Experts of a small language model: width 256, 16 experts in each of 7 layers.
Below are experts of layer 4 (counted from 0) of a mixture-of-experts language model. Rows are named router (the router's row for the expert), up (a neuron's input weights, with its number) and show model dimensions 0-255. Each number is 128 + 32 x the weight over its row's rms, rounded and kept within 0 to 255. Numbers have three digits each.
Before each expert's rows: a language model's description of what the expert responds to. This comes from a sample of Wikipedia text that the model never trained on.

# expert 13
What it handles: Consonant-heavy pieces inside foreign or rare names and words, often with diacritics, as in Moysés, Cisneros, Røddby, Živojin.
router:136114136117138078118134181179126156140131147097098134086139156190083152078112125141179136078147135070165140149128110079121111103102163078127072138135132087167155109128087113117191173092126163086169130111123151166149140110149066140089100109068163134142170147165129146137101148150124121180138167111157132048200132129116147149075109111135103170124154094151153106083121107121151100155141136148095127138162137135147088114139142137102142134134133178144181187083135053130112114084061179086153164087097103047114164093155186140092171123078135048104098097134128165161124087145110139149165117120044152132159119156080104122190158184112137128086106133152132122148125091132139146094117153129167101071126125142083137181113140169191094205116122144141065106127093035142148107123151080
up0:123113150150135171152152125152193111114115122115148163164103132178108101124165181116143140056129182131161102104156155130145091112221164121127062090087098162107123172097144091110081105114076060133071109116147144156098135083173091089138115170107115143150090139132056119067131130141099166138108154130112153146136141128129122152095149134139116179152137106169122138103130185165135137077090109122171168145129144173106201161153117140161157063162119166154145145102119104132128160211139158150108126142091151101089133126126114096143107169197165123149124095132103044129092113162111157164080097169126166156089085125126137100153117117108150111156141189121089179096177145153148114166123151073140098098107140044110093208151146147138120062085112095170126057113141109183108095181075094
up1:090058142143133085110072110158088106138112132114085076127156130129105092149113144158139117110182147160195161174109106166101079135094174158123114175113172067165167141146117102139109144130125129102164123137128076141098136125084130120085118119097211126084158193069092153114143151072139088125118117106202170145128111137075185137107103115127167089140135129151145114097173080183063138092099175140078096142161139100110113122138131127104123128153074124157131113110129175117137159126126122104160100087126165184128087125233152142100099078148124166192110118151101141078192045149127139086162173132085132153156122125151176087122106073171170122084109114117150151093114131095128071190125171153127118107103176142154110164114135129133116136069149137137189121114081128047111086154179100
up2:171130129078129115152103128193153139085172102100197162106105155143127129102127145133157136047185112149100115157083129074148097084141131185201106116113160121091147099117207146164117145112137108098152135150121126102141102129109064133146103154124115098138080062117134144121091144125091194071066116118127132138170132149190128137177172137150116135116110106144153133087089100084082097130116092141161081113126118113174044169103081107024108165150086082149148136116149068158152147124147138173125123136100103176132121055096156117139155102119144127149174165129105101149157157119121130098151079096063106117152121104157122108151167129130145102105130120068158160181160157175095197091146128119136104163175088163149195104111090101168194080147112093127114151141158105049139147126106170

# expert 4
What it handles: Content nouns and suffixes in science and nature prose, often after the or a, such as species, water, composition, distribution, whorls.
router:140171156153151054204161158147145124095131170083130107080120169164106074143124150127103091141165066105163132134106133143136112052185145157097110146103122062106137114142144119132085181155150101077047076147131101157187098108180075073131082104122116119119129127133183153083094165111111096101099145085196132141125188082165162133151052136110117170176125128132096069094108181097134153116179150144154154156137110159155148174122114152138092170122178125149111174177150103161135189113131151129139130085127126182147192150143113077183133104085156132141114172059138137082154153139179149175169085101128093132109135175143119172159142065163151144160087121130083092154116178164139139132175100079150115095137104124163108130138134132168096102119166120101067118153136136162087131106147107
up0:108155142095059115121144179180096087140167161048109158157193131144114168116104169077158161096139125183101124142153128101109113132099120107126145133202100153131105106125088141129137122101136111135109073119080091093118161079093134080098095119117103113090063148145197137100164159107132159139159155055130134145124166124120135125083086107124100105160138117093136156093125087126103130095154081131139073100169086127195059087161200083122161123103157139137142150140127168129160175190154102062111170176112176175097147170122130089169112164100165092119100140136186112137141168122132136088114121139099073189073176084173127100154103110123147079051131145141108147086137141147150168111125139226106121115129152151148094146126087141112082147159086115113068123117186125095149156168148084
up1:148138128115142144120131163088107115097134152175101125148094134137100135150125167149146128126150121149142100145130138093124147156127149140137139163112179087101123095159099115170160074151095143149147128062128159122117099074155148087159182114094060116108093125087148130136156127177146166141077169133184121113141132153143111124157159137129168107094090071106122129119172155081153046169126149109137213121116162135042057172139114135101159166147126112096146095170129141107119149185126060169184107105083184111122098147108159119116112166170085187193135142178106098142162150228132059087099126156093116092166118166100111148130126160180118185177152108151086110212218117134161094134172145160163079136115086112126092170116117060144125163190153177139134157122102168133137131144113103
up2:125141120127122147150125129094102124144118092141101141157141112113081157098143128146143098121113157182104169140152088103149131110097121138189170127171129155134126078073126095166086133182129111093152178127167150088138079165095173135175139166126147077063114160094105109123111116135124142068133072142052085156130047113058171143192132103117088098057127103078133134200115139155132076133130095109133147173146162183108113168089148132132152120120182122107077164107145134107132134158114067152117080121171154042127124146124076113126109125127165142111113135147146123187159103132087072170145114121113146125111115043146131067107071152149097095182131097050165129097140083108194115129139085206144125101086166106137100138097161098136156173123141101134137147148198050082135110141111165

# expert 15
What it handles: Vowel-heavy syllables and particles in South Asian, East Asian and Romance names, as in Kaamini, Deepavali, Ko Tin-lung, de, la.
router:114073138207073142106150097118120116142105114102164059166136171106121146147135128085144133159104050157152083120154132154161126170123117097113173149125134081133119160174124113094083137148099121080136121122139187137088146091134159135118102087096166093156153151182098112142138075141110092119101138189112105156213115126087102105160156072140161134098155121140147098180171144137104146071143065182108216150108102108108102140148129068053153150103116103128099090108120091101112129113214123127177041153136147130124091129150129098110143096160171146103105156189129107137123168164141131124069072141145163125128187159198133101109108129145138153155098152140085138167131097147135157147108060126161176174113131131040161130137067080095141152192206143137134093136134154130152115112145119
up0:130151098201149137125128109167164152102130163119126077155153133160112129164153130191149135118084057168182154136111144130133109163145117136112143197119159100160052091180112099127112101110130138073084116166122129085144136133081131150140089162135135131157217162110070077166069123070138128125134117121141168143096154204186054158112075152140116116131142120071146045176129127100099216074156099140157127121109189123062131158127136085134150101093144138113162093086121103112117146128123174085121141141115132198109113086146142144133103094156135167134146114122111152088162133112079092111140150146131156178132155114113121092139108130146169117138143128089087174139107182115179125169200110097111108106160140184092160182104090138154147150103193136144122075144033133124121123083158076
up1:117073136107078099141131207157192145147118095083088117097188127090148202127146108133203101092089127145113146109142164121170115183112136117109124119126158134126112149076134134125187083118112116163148104188117161094144191122097157155129167072146169109115139158094156188123107099130112127133117121088096143115139132158119143122134141127131163139102072092146215139096128137129150088144115084144092169139162121142131141170105128133128212118160166100107109124125168147114113086163075079123064163115135144073137084144095137162128077173121105119133145180174164124180149107148059119078094108157188130104116088117158084117142086123066127142136082166138116155073156113103096133102129100065121128206084142191081117146132097149097163113154214116192174138131093131132113144110135037
up2:172165109163088129095140041141120131135181086120071114142081136096172074136206177120124167129127134187185077197103118084125148125154168132105149130135087121044164100120184172144126093161092145225096101091159097141099125085093135100125085126096110129115104181143127079112125119092091117127124122157166152117163131087169156155127151104166151153124124092160112132168152126065165108113149178176113098128154162122148173146108126148126125111169140168187125109119117098139169146138176160105118159122155119153102128152112141086167100169139210161118090180102116052123132095130151092148107105089152105188138146148116152147087092147146164157130090146190132097152118155184135175064162174119078135148093111169074104099164134103109125081167085122126089113074142170114079125091115131

# expert 7
What it handles: Finite verbs and auxiliaries right after a sentence subject, above all was and is, plus had, became, won, posted, held.
router:123117114109125111135143142159136135118179130137150164064152101118109114131105135073152077091161081103120140132118158107127113104074144123077088090066177082159139133093206172174115130159109115118100158121139049193115110196139137113126186160118086088141092151094158190094105100084145164168125151123121157119130101106130144105099125121108173041059112128108190173121118124149127093145120094138085120126096144139129162089117137093188121096158185114141103090133166127141187095188163149150127064141145117074145136070090108158136158127116132163126137091181140125121118083123044168127098140177178057121112105095128145139166077152137131178108118163111209109158172129117097130171163161086106097097132198182150130111100138141151141126118115110154099123031167102090128159090150107
up1:087140137083140131053114109122090161114131089143072070132173156124175070129119139159097121089106149169145092159096125120170142104193113183165158171122142120108156124102167079099121099104127068158186138124186079162151126139146138082106134138163143102071188098121082088114134163148203102084190163186097115094168132094175149121116136071151225165084160134118141145148140158113159146144146141159087073126163131126128120138144142087082143144110117147167109172150127098143103110113173118081126173112156165067166110139149133138119148118116120153152146090128098130089107137116155098109156143105099132190153155066075149180104135163177140143187057145186122170149154173143123092066092077137102180102104150138086130155123136142141138080173123148115175115181095107136103157149200146
up2:116103060110140148124112151092105149101173112109133090146105133079078074136118108139141139110160097144135077147135107112064120134116101135125151074103201103157107138101128165048136150133150158184123113123115137137100126135201120075084141106152173193075091128167183043083078122078134134112188184103141062148119079091095078058110166105107090110125066137093160189124112132114142176103157146124119174133143130153127147170065127145110130165123161118131120118128106144147107144075162123112159149107130122145096125155114129117209142132151133128099177157151101149095193110127127149116136054131128132097175159119181098127136137095144160140141100110163126163057106149152137135140149162153126100175115109101097161211121144161086058079088114131104119187169089116189140116099099051
up3:137154169161132124119179113150097180057123206174149153139122153121058092130157097111175086184103031125158118165134096108119118144098133181140098195087168162115118106159153119075153137121170150149151092064085166117143153179100125094163160146113097123122100155089157099148133204141140144129155188188118077130136182190164124133136138106152099109098155161130166131120163103165150117150155124097119139121141200145127103116071119101126169128166138127115063163149157154123147021127135078070143118146188133095127121166199116123130089122102151116164127130083203120082148148140115124175164113129169124110127156124093175079084152101113153114120118075139162091070133164163173101112112117117120120108140103179098140109131152139113156136121194116140141169195097126103169146174115114

# expert 5
What it handles: Month names and numbers in dates, years and table cells, such as July 26, 10 May 1968, 1713, 1456–1458.
router:168152089109072157104097126136135135155169119130104094178145057083149141126155133149106158131072102115153112153113136035130139204144111137176158135099126157084163099085114111129136090121136118168101160143121164065193124169083136108151133155146099165099143108121084082109114045138150065149081130165090098108099119126135096140125206063093126172123144128126147099154097112150108135166132112134130183100112195098134139174050080216092097144142123167097103145148156174087143150128082084128114133142107173155155143112144110072111115143183126128182097199096059113137120114120133123133164190136118063163119149072132132119103151149136087087128154071124096129097115158092159101075132153101106131150136094118157181098111136228064143115121141144109126153156128122143148082139132176
up0:186119174116123122104097145130161159098108130124101101144087109133160133126117083131077172148114086058129155068108079122104176093113110080166100101140177121107093169048099126150093080166113095106127081167116147110121130135101135136096089129156183111127119089128136126173105137153140114141120171180088118101125155165113077096114153079099093122091131131155111105145227112118124162100082154051137114151114157150044078126100213165159102137123083147146110156103106090164121133094145137158160128144134135149131159093116098135091103069126111077099138122161107112110100106135122148167114087144082077097140079147121143112134177202096149059112087096145156146157134130113186163078207118098118152145193207163118102142071096100132120140140074137102055130156115122106120081112066099
up1:097157180179106143091119157090138161122142107095149122144120111111120110096117175170092084148104100107088143140103120112143080119125142205116138151152157108130142109174129108113152099143215116144140123140178055097133097136127127088081112120073108112154089193119154086177113125160140034098182089139127209170138121066139131144142129111162180089117075028118116146101099172114123075114079128137134122103095128121181139135186111240145114169084099117108123134104126132129157162087157113108155168141158064132165083145124074059158109169123140189106093151106137073097128148131161120090154147110087135120156138102122156159090147149099173185101139113093144103063120140170130135186103117091118152134069099164109147112114099119098144109120143089128155050121126127163164141172166129
up2:159092169109163148108163152165101157129092098113153146187135129094176153171131174083168132180193152137126133134162134153137108171132145139185177055132174153143157111082144169149131119120132089133060083095135110130145110106216132147122138108123089153117136128184177151172168054085083115100121123121083130169105117151107086117104140136112123149149117162110148144108116172064128101077134133149167166110129106123123186129092142103135128153161109148103143109087092089153177134127129168144200075090085123096114111137093154161113159151096109156160089177133155130131123152099073126146179115115162116078071089087129166091116169094104193065099083128104175096111048140135124147234107104124122162156112121172154118138155132101052129127128185150212149145136164133163076124146107137

# expert 1
What it handles: Words and numbers in statistical phrasing, like of in out of 100, as of, from, percent, age, million, numbers in score tables.
router:093128067089123139116108103143129067151155110126147107097155161138154109152097083146098124094162174171138128084179138175118151110164117120089093145165112158133069141161162139125142092123132067130056137096127127088131105119057137113115110170100096142102073101170157135152167167059166126139103078150184160123157169166137164074121128145088120112094180103157115143147074129171145148087109188079115081147126108096124149113160085136128137125170121165141157080124106157099090098102059105153109133142135230165138129080177143137081075167110102147181119033166143125157102107148147129175102114141073064128108105157120124118070142143121085124097140144117126110091216069069097157137123166072070071105128106110145171166104158086097131097087122120117132144161120134087151136161101138
up1:158113112106158055144150129119137050195100068137127137153118105181112115163163106094150087153141168162139151115133131081099144136114105227091091125133115089050102144167153133110034126161105157134120146132112107105090159144152147180097123081133197132092136094133115176077075128072198121140152110151112131154214080184163124091141133089123087088134175173172116126147098120140143119158166151058183154147078100146124139133130130154122064157148095105157133099127143087147096121137114154119155090145070122124098149131111075138133138122193130095139191144090118123150072153181065141162193091108106145093114129127178072130169124130081132118127140123106131118128085119123108186131115117142064142179129070095101066115152155091141110126144145157139132143082110143158096089180129123
up2:109092154165112082107090211131177197078098090118155158130139108075145179117112111105091092228065142101124122189077111124111131180147110082123136156099150153097148111116151101147113169078119125152081129121138171161090181121122142119141141090177099140124105135139169182117136087118078141119126138124118132074100152116119074194140164109105142150120140127106068106139146117164154141121088092137128190090128106044124181203102065162153077083134140182184049126133162130127060156175120102126137167113071169153141183087163101136080101071132144150150141108158105107137133117168130121151119185122104180096137112074162158120133138137137138158082151075165172124095153119130175107134132131092054160163096102122159089183123141155101146118105143129137152145132132144109189143108145152
up3:118147035098139149089145115151097194112137145124183145158144179143076122093118180154123114135185103084108109181099151092213079176115095119116057101113104148090116076125113185188107141096133123177172153163128090146111120144147169144066124118150106107142094135119109153079105094163095135145159121162088072095133194113135181128110108123110121125084170140137095116072137111162106150047090184208127089092125110119148147148123090192168115117125147143166130125135154121116122070122177158139139214126128139124141162129120133109095090123056162094097138110148133166104135119113142089149110124088095133127173165157057188135093161177048105205113145180124030152142128141132119119128124126170126140083131128124110136134113105141100111108125121132164113120126173189111143161153109116

# expert 9
What it handles: And, plus words ending in a comma after names or nouns before an appositive or clause, as in Hitler, Sterns, Troyes.
router:083147200112080164126097160087115138143097113148124150186074175107162056144098129131077103142093172122137131113123172118109174137142108112116114128160102102111158170075122125112133087114115082107110107170146073068081102144128116090117186136164141185138121175085159111082101164102110158118177152101134151172155130127090099149049111064207151086152094170153095157158177157052129107138094135113159053127117098102130126111144158136156145111126114123165187153129142141169130129147106147165095106123151151110100097154104144076088160111125151125133154126072141042139111143119154119137148166097187156120170119159098129179129136204132098172112168127124167142130103080200166060071155168175105047149164122085137128123113090112156088098191133117160106146149110137159103114139177120
up1:143109125138135103113103140126115162076117095155055130180160118078197115105145123143141113129154132148147130116115108222187126157165112106115095075118193119082169126186088101152144076101122180142086133105146128120148125067128129113102139097104161171102126185126118104136152159115128168137153124104103095085123168110127082133133093128193118123155118165135137100171125154116094182099125107168204163225132163118152106076111115117080141105157111122150165133155058150115100114150097136029186114127127112127116095119081179117108127114087167178144160174074113137162145118143091119117158198161170118158151098164134153123122138120087096119160168165155228085147123170148125097184098139105092116080117117096118166066166142065135125166121142116173176133112075136080124141100073129
up2:141144147123131085154124171091114095102133089140106115185074115148121158153115147204111097178107094130140126110109105084136187121154151154077077148176173092030147159085090163080119152114104086153131069097115132116116086073126144128124157157159117134170110152107127158129134121132185132176164216109117055114177187164165111117137126090137109036103124126137124149154146175077146106180150156190167096153150107127127190114143093182137148083133133064143136094149130096147112166160115101136148105149114142145093111131109133143079132084208107043076135123132095113132097144176077161158160168122119144170169169105117167130121146149120105160134080148115162097132096140127103118160100132094089148177129112114188115171131164177119159106097106200143131183152074097092145109095139147
up3:128146136100060139108198141071105113110108156140109148133170124139151122156173082131150128149169146100157123130150122050162090137119113107185126163155133183046149079170147102132111149105167071111113113149092145101160136107071102093136164149122083133138070126133101135133097108106109091131106145154105142184120108147104054100160175129090109135136127174145150119138144135138140118077137142097098149131128116091097116186136076209114125153150074167111112075151114138134069141146114115072149197121176198113124146109087136082139070149161156092109135130169087100119077124101090193130189101180087071112134158133122080164119152172104131092159127110114081093161158129136135199151082162106139115141164100136103164053082089132048173113143112152145074186140199080139112119143122135

# expert 8
What it handles: Noun-phrase openers, mainly a, an, the, his, and numbers like two or three, especially in building descriptions and biographies.
router:145034156095123117150151157123151141113070161206161157066121089152119077114187184148115142185090143128136134097092161094082089110089155136178067135172162136145124133069136082123118154070102120204132145154063178172121099069095139164168166144129163074139097144092188154081119138146114121050148082166082175123125128125142132135145107117172146139058060109140138088146163115171145144128173151114156072134109109127125102130126138091148120086148145149164093089144147108100135114153166140114128183138099153069103169072191097102112160159130082166083142063133107136100173102139134120081135099160123084108131126130104108120117101113138135110164150142145082109119130152135138153179107167114098130133117148183068090117132155069181164165066128148082154134098120084134096129082104130
up1:107084117123164123123128074112107141102190106117122138148123149119085129084201130079125058102158088069145103173106115108079116115196106086140116131140107149146131142116141163134133078145114163145087096095121138178117081133116155138130078118100187140228127161114155139148143163166125157106113126191136112165138133083075077201167152175107142096092133153166148092177106150057099115150088127125112126116129203088127101076147137161162114113135184114106170112179132104135130127133103151086161093094091125093088167114116121059071182128116138115129129104153105136131205169097146170134090198093125175110151167118106147083090125084049156123144124121148041139124138134102137136120127124145135056135154125095136138202101133105075142129125129142129026162122134135119106137148084085
up2:164087105102168098163104101091114167144100117091164111134109110152134120096147165159154085176096173170116111101089095084078124189185195106136183135142113148127112116076142134123134095148195155143180075157074120149106119142139099152137146155173159143090108158140166134153145154045150089169146154163096153108112146127131142161047145102153141191164130171129127118048150076130076142117119173142112142132142126159131121167118064114111114056107072139141181153111165095103164105154095149182127140083162134104178081101074079104107077141133118139121139120146124182146067056133177121076136118150133114088114139115081078133085154083149126156202165126117180114160118145149125123096122136144115115147168093132131113163065121139136135138138176117187208110127106126135159107193178175
up3:140088172152164111092112129176152083110099089142158158128106111135124110070109100091089119125115104141148160141107101116079130171165187163169121113172185110133140142092104077156123082144132138141094131132088188118121114137157152147163126097141195128165148128097137074107134142145129168137147125119118075088182216079114151183137136147092148139067183115138126102161116182190101121153089132140064153133114153078126150152120164165100113093139151139085120121185142143133171103139101193119154145126143165149094124100115174160130089108127146165049171097154076137181167147120096143045143158199144147166134089146170067169150124081099157109141136150089164148200193137124140114129108193192164174067158095103127106107088122167164127156113075153094114076185143135116161125154146152

# expert 10
What it handles: Subordinators and prepositions joining clauses, such as that after verbs like states, plus after, when, during, to, of.
router:112140117080217152146094128121144145117115203110101105125119167105155123133107126176166108219110090133171180162165101143113147057107109130120081128139107114166132125137199131156166105145125076201175130138146110075102150114162113128107088087136155136101120137193095109126102148152160178144167096137179113124140112167163137101104107190106122050184165131101149138061158092075088104148077169120169122135143136150148146080173129105167139079168121110122105126145095142107104123100118076144141106101116150080104149102085153181098087143127125063126158144141087132063112125113051162169082078124122148147117116119155090127191167100086178143143160178116167116092097168168085106135137121141125134084125140146163139128125196199133112089129114163120170118179042154089102122128127111
up1:121106142144116087172115175090135120113087134147085099118179101152156140128178084143122092142136125139121109157160108159147099115148108137149117058102209085113074107124164149163093168206192082128185157099108088144118141084077145098105153172107110071143119132141129122184090115130066110142107120179157181115084121149152143188091095133154144127097122127137085151095108122119130159140102132135138141087104131133145105147100134157153102192133176163152170170117142160165087126129094162122175161155135098106140131140119141147057131116137110161059109122097166162191107051189171090204113099149147071125131172067115114153117168105078125110138193125080126119052128131126100115169093171119175090100122134088108121200084192136097110107167162092140106077162143168109092087091135091
up2:140101133159131138140171106084152156107095180068158145083133129136139129099153119141178131114152139177145132111104091104174113113114097131097123111115121103139111174104122118133100162176168111166074135068192087148113098052094158133131130117101160125094063170108081067159133123104155107171092144134156133129074166097106143164144163086158112145112135108110162057162125111185097074109099098124081144143152125114165101082101154166116110114160045118172084155123094103115148116099184147152140165146108107115095110107135066101069114135087050155105069133198145203108089182123125123090127184108140113114196157160124116142060121140135120181118172116092138091171128132120093131142135077136148092132176109189187139152137115113120059147111156200130154112075174092102129086089174117
up3:119143127134186133176116199108134183117158107102120139102153160085180164102153155144217115109180077127171099137134119177164112134078143117140155141104200138165109108068174161165166123172173144115109102153128078118139096140111126094126094095142168147096063113156131079078120107143134115167193103108159122145144116195079141108140185155099141130121090121071177119085176113110170172098105128132123155139162121098036165106104151141170116126081160098165158121137078121148122153079131174150076042115101123128086103136160129094145128115144148138104143132140118163178132129117098160180095093108142150119113168131083090165107133082134223089154122084141113091105131103183110138150135105139159109081100116117148141180141156188080104116133117096145189101128217140093182113141150149

# expert 0
What it handles: Middle and final pieces of split proper names, mostly surnames before a verb, such as Bow-don, Sav-age, Con-vey, Slon-im-sky.
router:111095110120156118165126134127094167092121089057133098137130156151108146070101140117185134075144113066134159130115134081072157118157146127178153140095148132175154124154139118107119164114113215100112121105088100059150102144111114152145099145104202177126159167130126117148158138132172185089151141098085120128129134145120109181173123119152087149110100133115146134112129144163121098121202061132146100130133160134134107088130099156088139171112121122095151140135117162087200059101083146161160177135149142086158145180187168112098169114134111078099139129093144145138212093078116159171197184095039184134146136181071129121185203165102105176119144111139117135158194138119106126148110071158121109128085163146161104143104126174082095146134124190141173167092118154102122079093157118
up0:111149122151121135133183173122169132195144121185150145147134119061169119114120110165155149170096140171118185189111076101087120108116135095167157041146163162070147156141120103142107100159107126094101158146089167136082096112128112130091128105158131127162101113158111163115093125086185095107152131175109182086135194093140155168179101079131125115108139133172178130166147105137183072147112173105102133144109118141174115135144138135171073137101139140087121101128168044091106177156103103093155054167026125091157152136185153129079133063145160110125173089118135127135127132095140106144143106163115121088159119150130160114148179074131184154039148131100088139151091143110157152134085115169086174183131160114127113132161181118083154120164156145121098186132100166069112114138152143
up1:138122149182122134115178126179111096101150125095118150125176104175115150116153184109184092112159142116131082114125147106159145125130126160133135127175122164169138180103071156101111158129081184065128118147101082120136175125096175141145098174173156175115120098077103148122187115062142115060124146148142147136133072115140093120158121125136154134175165100131202134182132176117161144198102135129139108092160150115156153088095173101128130143166113138088105167189083126171193111080167141118104128119101115149136240171128104100146118156078188138126060077163164118124091078095111143151069139111047093134141133116133143174085074138112118126149126174120119134123130171150134124138167122102096074133088133079059100158139112128087162098126145154150118142150125158150171213177079175
up2:143132120156149115101098096113074199133168109138184135126146122086100136098163160094160108148152154139079050119103106128132183148120182147154096124118139129105067158128140129086152106099135105120172165136149169081115076139168126120117169078152160139114139152100163080160166119192090125085225131132101066157084111090160144121171139097137065151079092135150108173147117139091067180103157055085122062127136161129129121100141152109129113147133098132084143103161123169145166093062171176134172086109151156156146089125168137120158087129152169123073120143112118073111058137129154106144140211108174128111117116097122096152132150125111168149172115106153093124116125132063121186157180048139072130108097170143112133123089118126077076146088112151151171154113077131147147150089192129

# expert 12
What it handles: Line breaks, list dashes and heading equals signs at the start of lines, especially after infobox entries, tables and section ends.
router:096135189112119106117146119133117092170164165166087122150142104127114153123148104107159133101138188155139140139091097127180126111142099043103149172145116147154124145177109168088171146066152196081159130074147144157193089046111098092060139111145154167120166103098095120161215110193114147155151089072093116114120142104148094130122102154107127139160154147115175186106075095116175151114119125086140138129111172187088150127158155151151178181032133140088075146109068145131101060081094084073100162109112073107101151130118114176177147164135064128146168128134110182113138152083110133106094183127089133117146115148088137119101113115123139079139128116123105147079116153101094156131115120151141141112147153073150092123156102098187145143080114117126109084136129135144054172115109073
up0:175134121119186082201089155074131090058124087109063179142127081099040110113078132112109106141072137126132066073124143127178083146128086174102167133120145100125147143105162128165148149111121123129078061062183057116071113082172094101146097121130170131099139131141097152134104101117147115080132151120085159175122123122126078115141126094089093146057121084199138063151183129145148130116131154148159146141137108116128121150147110154155076137109144082152131139105120075126148123120122096129121148061129232145140176111187126098154102131124095120189115109135130117123174101127086100144161126129072149116081101106163121054097104099117125135119094123117140144126140110125102151115141095100156164139113132078180058125102036059137088134178114124085098108124108110102108102121150150
up1:127097085107156163112122152146116136126117125132141139152131101107103146127138100115092087105076147132138173176090140169154119116119142164132112054140134090099091079120203123127055106121149111116143176045172090107084137072134161103140187160105106092149150148138106111207154069111090128132147131098160122127138120131116143144129032113123070125139185088093130109166126150137114124124117145077144093159109159100111141099108115150136122131096062103153156131087092147075138096143208137135205131027156118054144121099187099124133132140100105143163143115131052118165141082112082133122102129140169142166114129185156150068145148135155156171186162139170105146124136120170111068149133120161090185118071132100147183162164086128113148220149171129167096133186141103123146113140088095
up2:110148046160143137120101188179130061122145146114134105167141158110112096099142138125166129179138105153146167179066153133136191183138157125097072128115109152043130128189081113078085147110163128147087097137129072126165147108143091114164144161176149136166082093122189156121090122076138138111121148128129096120108103089128141134147103148183105140088147084130097118113107206145101130119101174188157134149115148091121113145109098117086098066157131145050094108140172160145143149172167142137142148124105141149123095105119143152154167084072149229106140150122131108111134131138165158108145158059135080181146132176129182106175119140104168155198188077182144173102127147078152147100100137096140119127175175173121131140156091078166150107107104119168112104169154131181109138142167190

# expert 2
What it handles: Head nouns of competition and organization names, especially in football career tables, such as Premier League, Cup, Award, School, Ligue 1.
router:131172123234114073168133179155122165102102075106176111148106081163082151157083118080106143109134114120137123117115072121108142170156114158152158161112134144121130143069140121188138209129123159096115115067136113120065144129166142204139127130122077102106131094146078112062150086082122160136120174158106202125117146128142120162123127170128131154146205142173059153161141142140095130102150120111090147106154088175135138153150137141099147149122103115113131150172120147121122171158195121111160133114062104141110104104129143178162125105033161191065072156118116190153144152112150138148137138152124184134146120068099120135143173110102153097101087140133123129124152138200202104136120115170100165115104099165155075128088179144100144162178180089156109125150112088071127099178104149
up17:131180150169193090168179135127127167133154193095122114141137193066102173092139156111103072128115133145129119117204127115119169117100164114171125152135113177106051095098134135142129144149149171089162103120153132128138120113174086157164123068156146115086116162087157105089126099113143200122140158152165158129145119173106137136095129118084176117155160046092095141124122107151141123154101119072102081123084126147129115102132128078125101160122092115142092106132131152171123178169152111118105061155108105111067065154128073175109148125131113180075108199117078161090157166101160088120116135157144146124110143148101137121122128109077105159187064120123128103190140122165199147088156109095107167123063200141140088181122143138151171124104138164115099099089146071150095208162077098
up18:140088154138121103135145118162068089099164084148055143124128073159127162055131161128098202158115081142170117146128103171091087130146127099129100066121100081134160082110144098137109079135115182121138099100172146137125081139154185131145134170121163128148161116186074111092137084175073118164127142136167209179108134123093164091134091118126106118150141141082198174094082068123097117121111174183135170093111140146125151133115136150157171156147079111164116158161149082179143185121137137122158100138107125112117126091082102095143094103136111087166146140110117188150076180084118121134106169085180074137090214122128148157166130138120160106174125088155162116110112131132110129144064120162156111142090129123085119163171115177127162127189127097087128111183071145180146081093194136
up19:144085152142131130131110144161137142132116142136151179115064100099139153153119075134140136121086198122139089154134091171163113087117121104134157130127163132127118154092138121084193130163151103101160125125126080120068122107162092068161080161144093097175126124125090146107108179185090112158177085129122157080115124166090106055025115105181148102070137117105101119076099100117151127152144113127115163154138137142177111167107074101142117120110140181054134170078046165177098148194154138115150157130068104184145153126127093128112092100139146167144145129151182082171110145121119172126087148165154105105105142128096149173138138089161152085173088095143131085065128116111112169102191106145166105102111157101119159142163209081153117088055132146077100089162096167167160113146158099

# expert 3
What it handles: Given names and name starts in lists, tables and bylines, such as John, William, Laurie, Elmer; also row-opening table pipes.
router:125168087150116142167151130116044115141092105106167111126118099135156093105134160078189125118132181141101092128138096093138146110081114156130175113116122135119144137101132163171119112161189183155141168153133157104129099138158137155089089162103130167143127154142096185134148139118084114137189078126106107135084084111105138128144145137106098128156145123123115052137122135124143120147101074080075131173111152121100179123153101112108128116139092163099130155101124152134075214136200145178117174135147157176114126172135167131149080113091214055090155190137136156147123178156119047122124177139118158154127144108173153110136086116136140108147118050120093141167110164122106180194053038194168150110112113100113092173119072142099149127212099106146098145145147161163133186124080156
up1:108154171120099161095110121171069121118085143144164087161095088078137141168128098153150060196132090102141107098129158169181087088137121123150135175069183185117157089103117170153128101112095146123110166169177083103109134122109097182127125078074075131068130122081154134141167131119162107097111170085156130126171110151155132159095098185143179124109102161108111145123135104175123103155169095140095187099108104146163139100111107138148148176093087112106176143119131141072136158132106153170123162180095176103078068128110094149144107176184143155190133128072150137151164191172106181103145134072110112080155153112073071129108110100108095098039114087125124121138153125118072084097129115111125107104138104117165154132145113181121136064144091125148162108100156135082195101170077164
up2:121179134118095125152140169175122147215114140119134130158136103142148066120164157135133139063126146155082147127105109125065162145116139095127123122127124129213148152110098151133140137165153097156104125076158187155110109068139142056094118062138111100140150170162071125097133178112103136095148175128125151091183154083106175133108113101126211142117135102119058069112152099066151107101168077079131173081116090121084194195109123107144114121163155164161091109072173082143147132179133074130144154108085090130051148139097138126122110159098136122125151071106091126119108098175127055078074137129153123135134163158108097131109128104097129119135144144131154133143147077135117170098171102152175152114108093197096099119179052095133108098182104169157123131128170103114088171139084105
up3:145139186145145129116194154167125126107104120175109147156126052138118109160126117115129088073094136139114128110162096134137105167130143131180092120098156156154150079135136154144118115149151120167149125107107100158083118118125103117113138132137169130079109097106182101153148129117126118116139095071134136158147141134126102118197148148088125077090156186086167077075153117113162177102112092068104140098159144053181098114148130103063079097142138077149131072104143069040186162151177112157140158084103138097118097057125073080140177126115133072149148123136084142126135135169119082105100154123133116073135143174078127113127139088117152096088134100175175180180136099134079167119163076121126157157116010035167102169112148142169155166136186104149114118133127153124115112122157186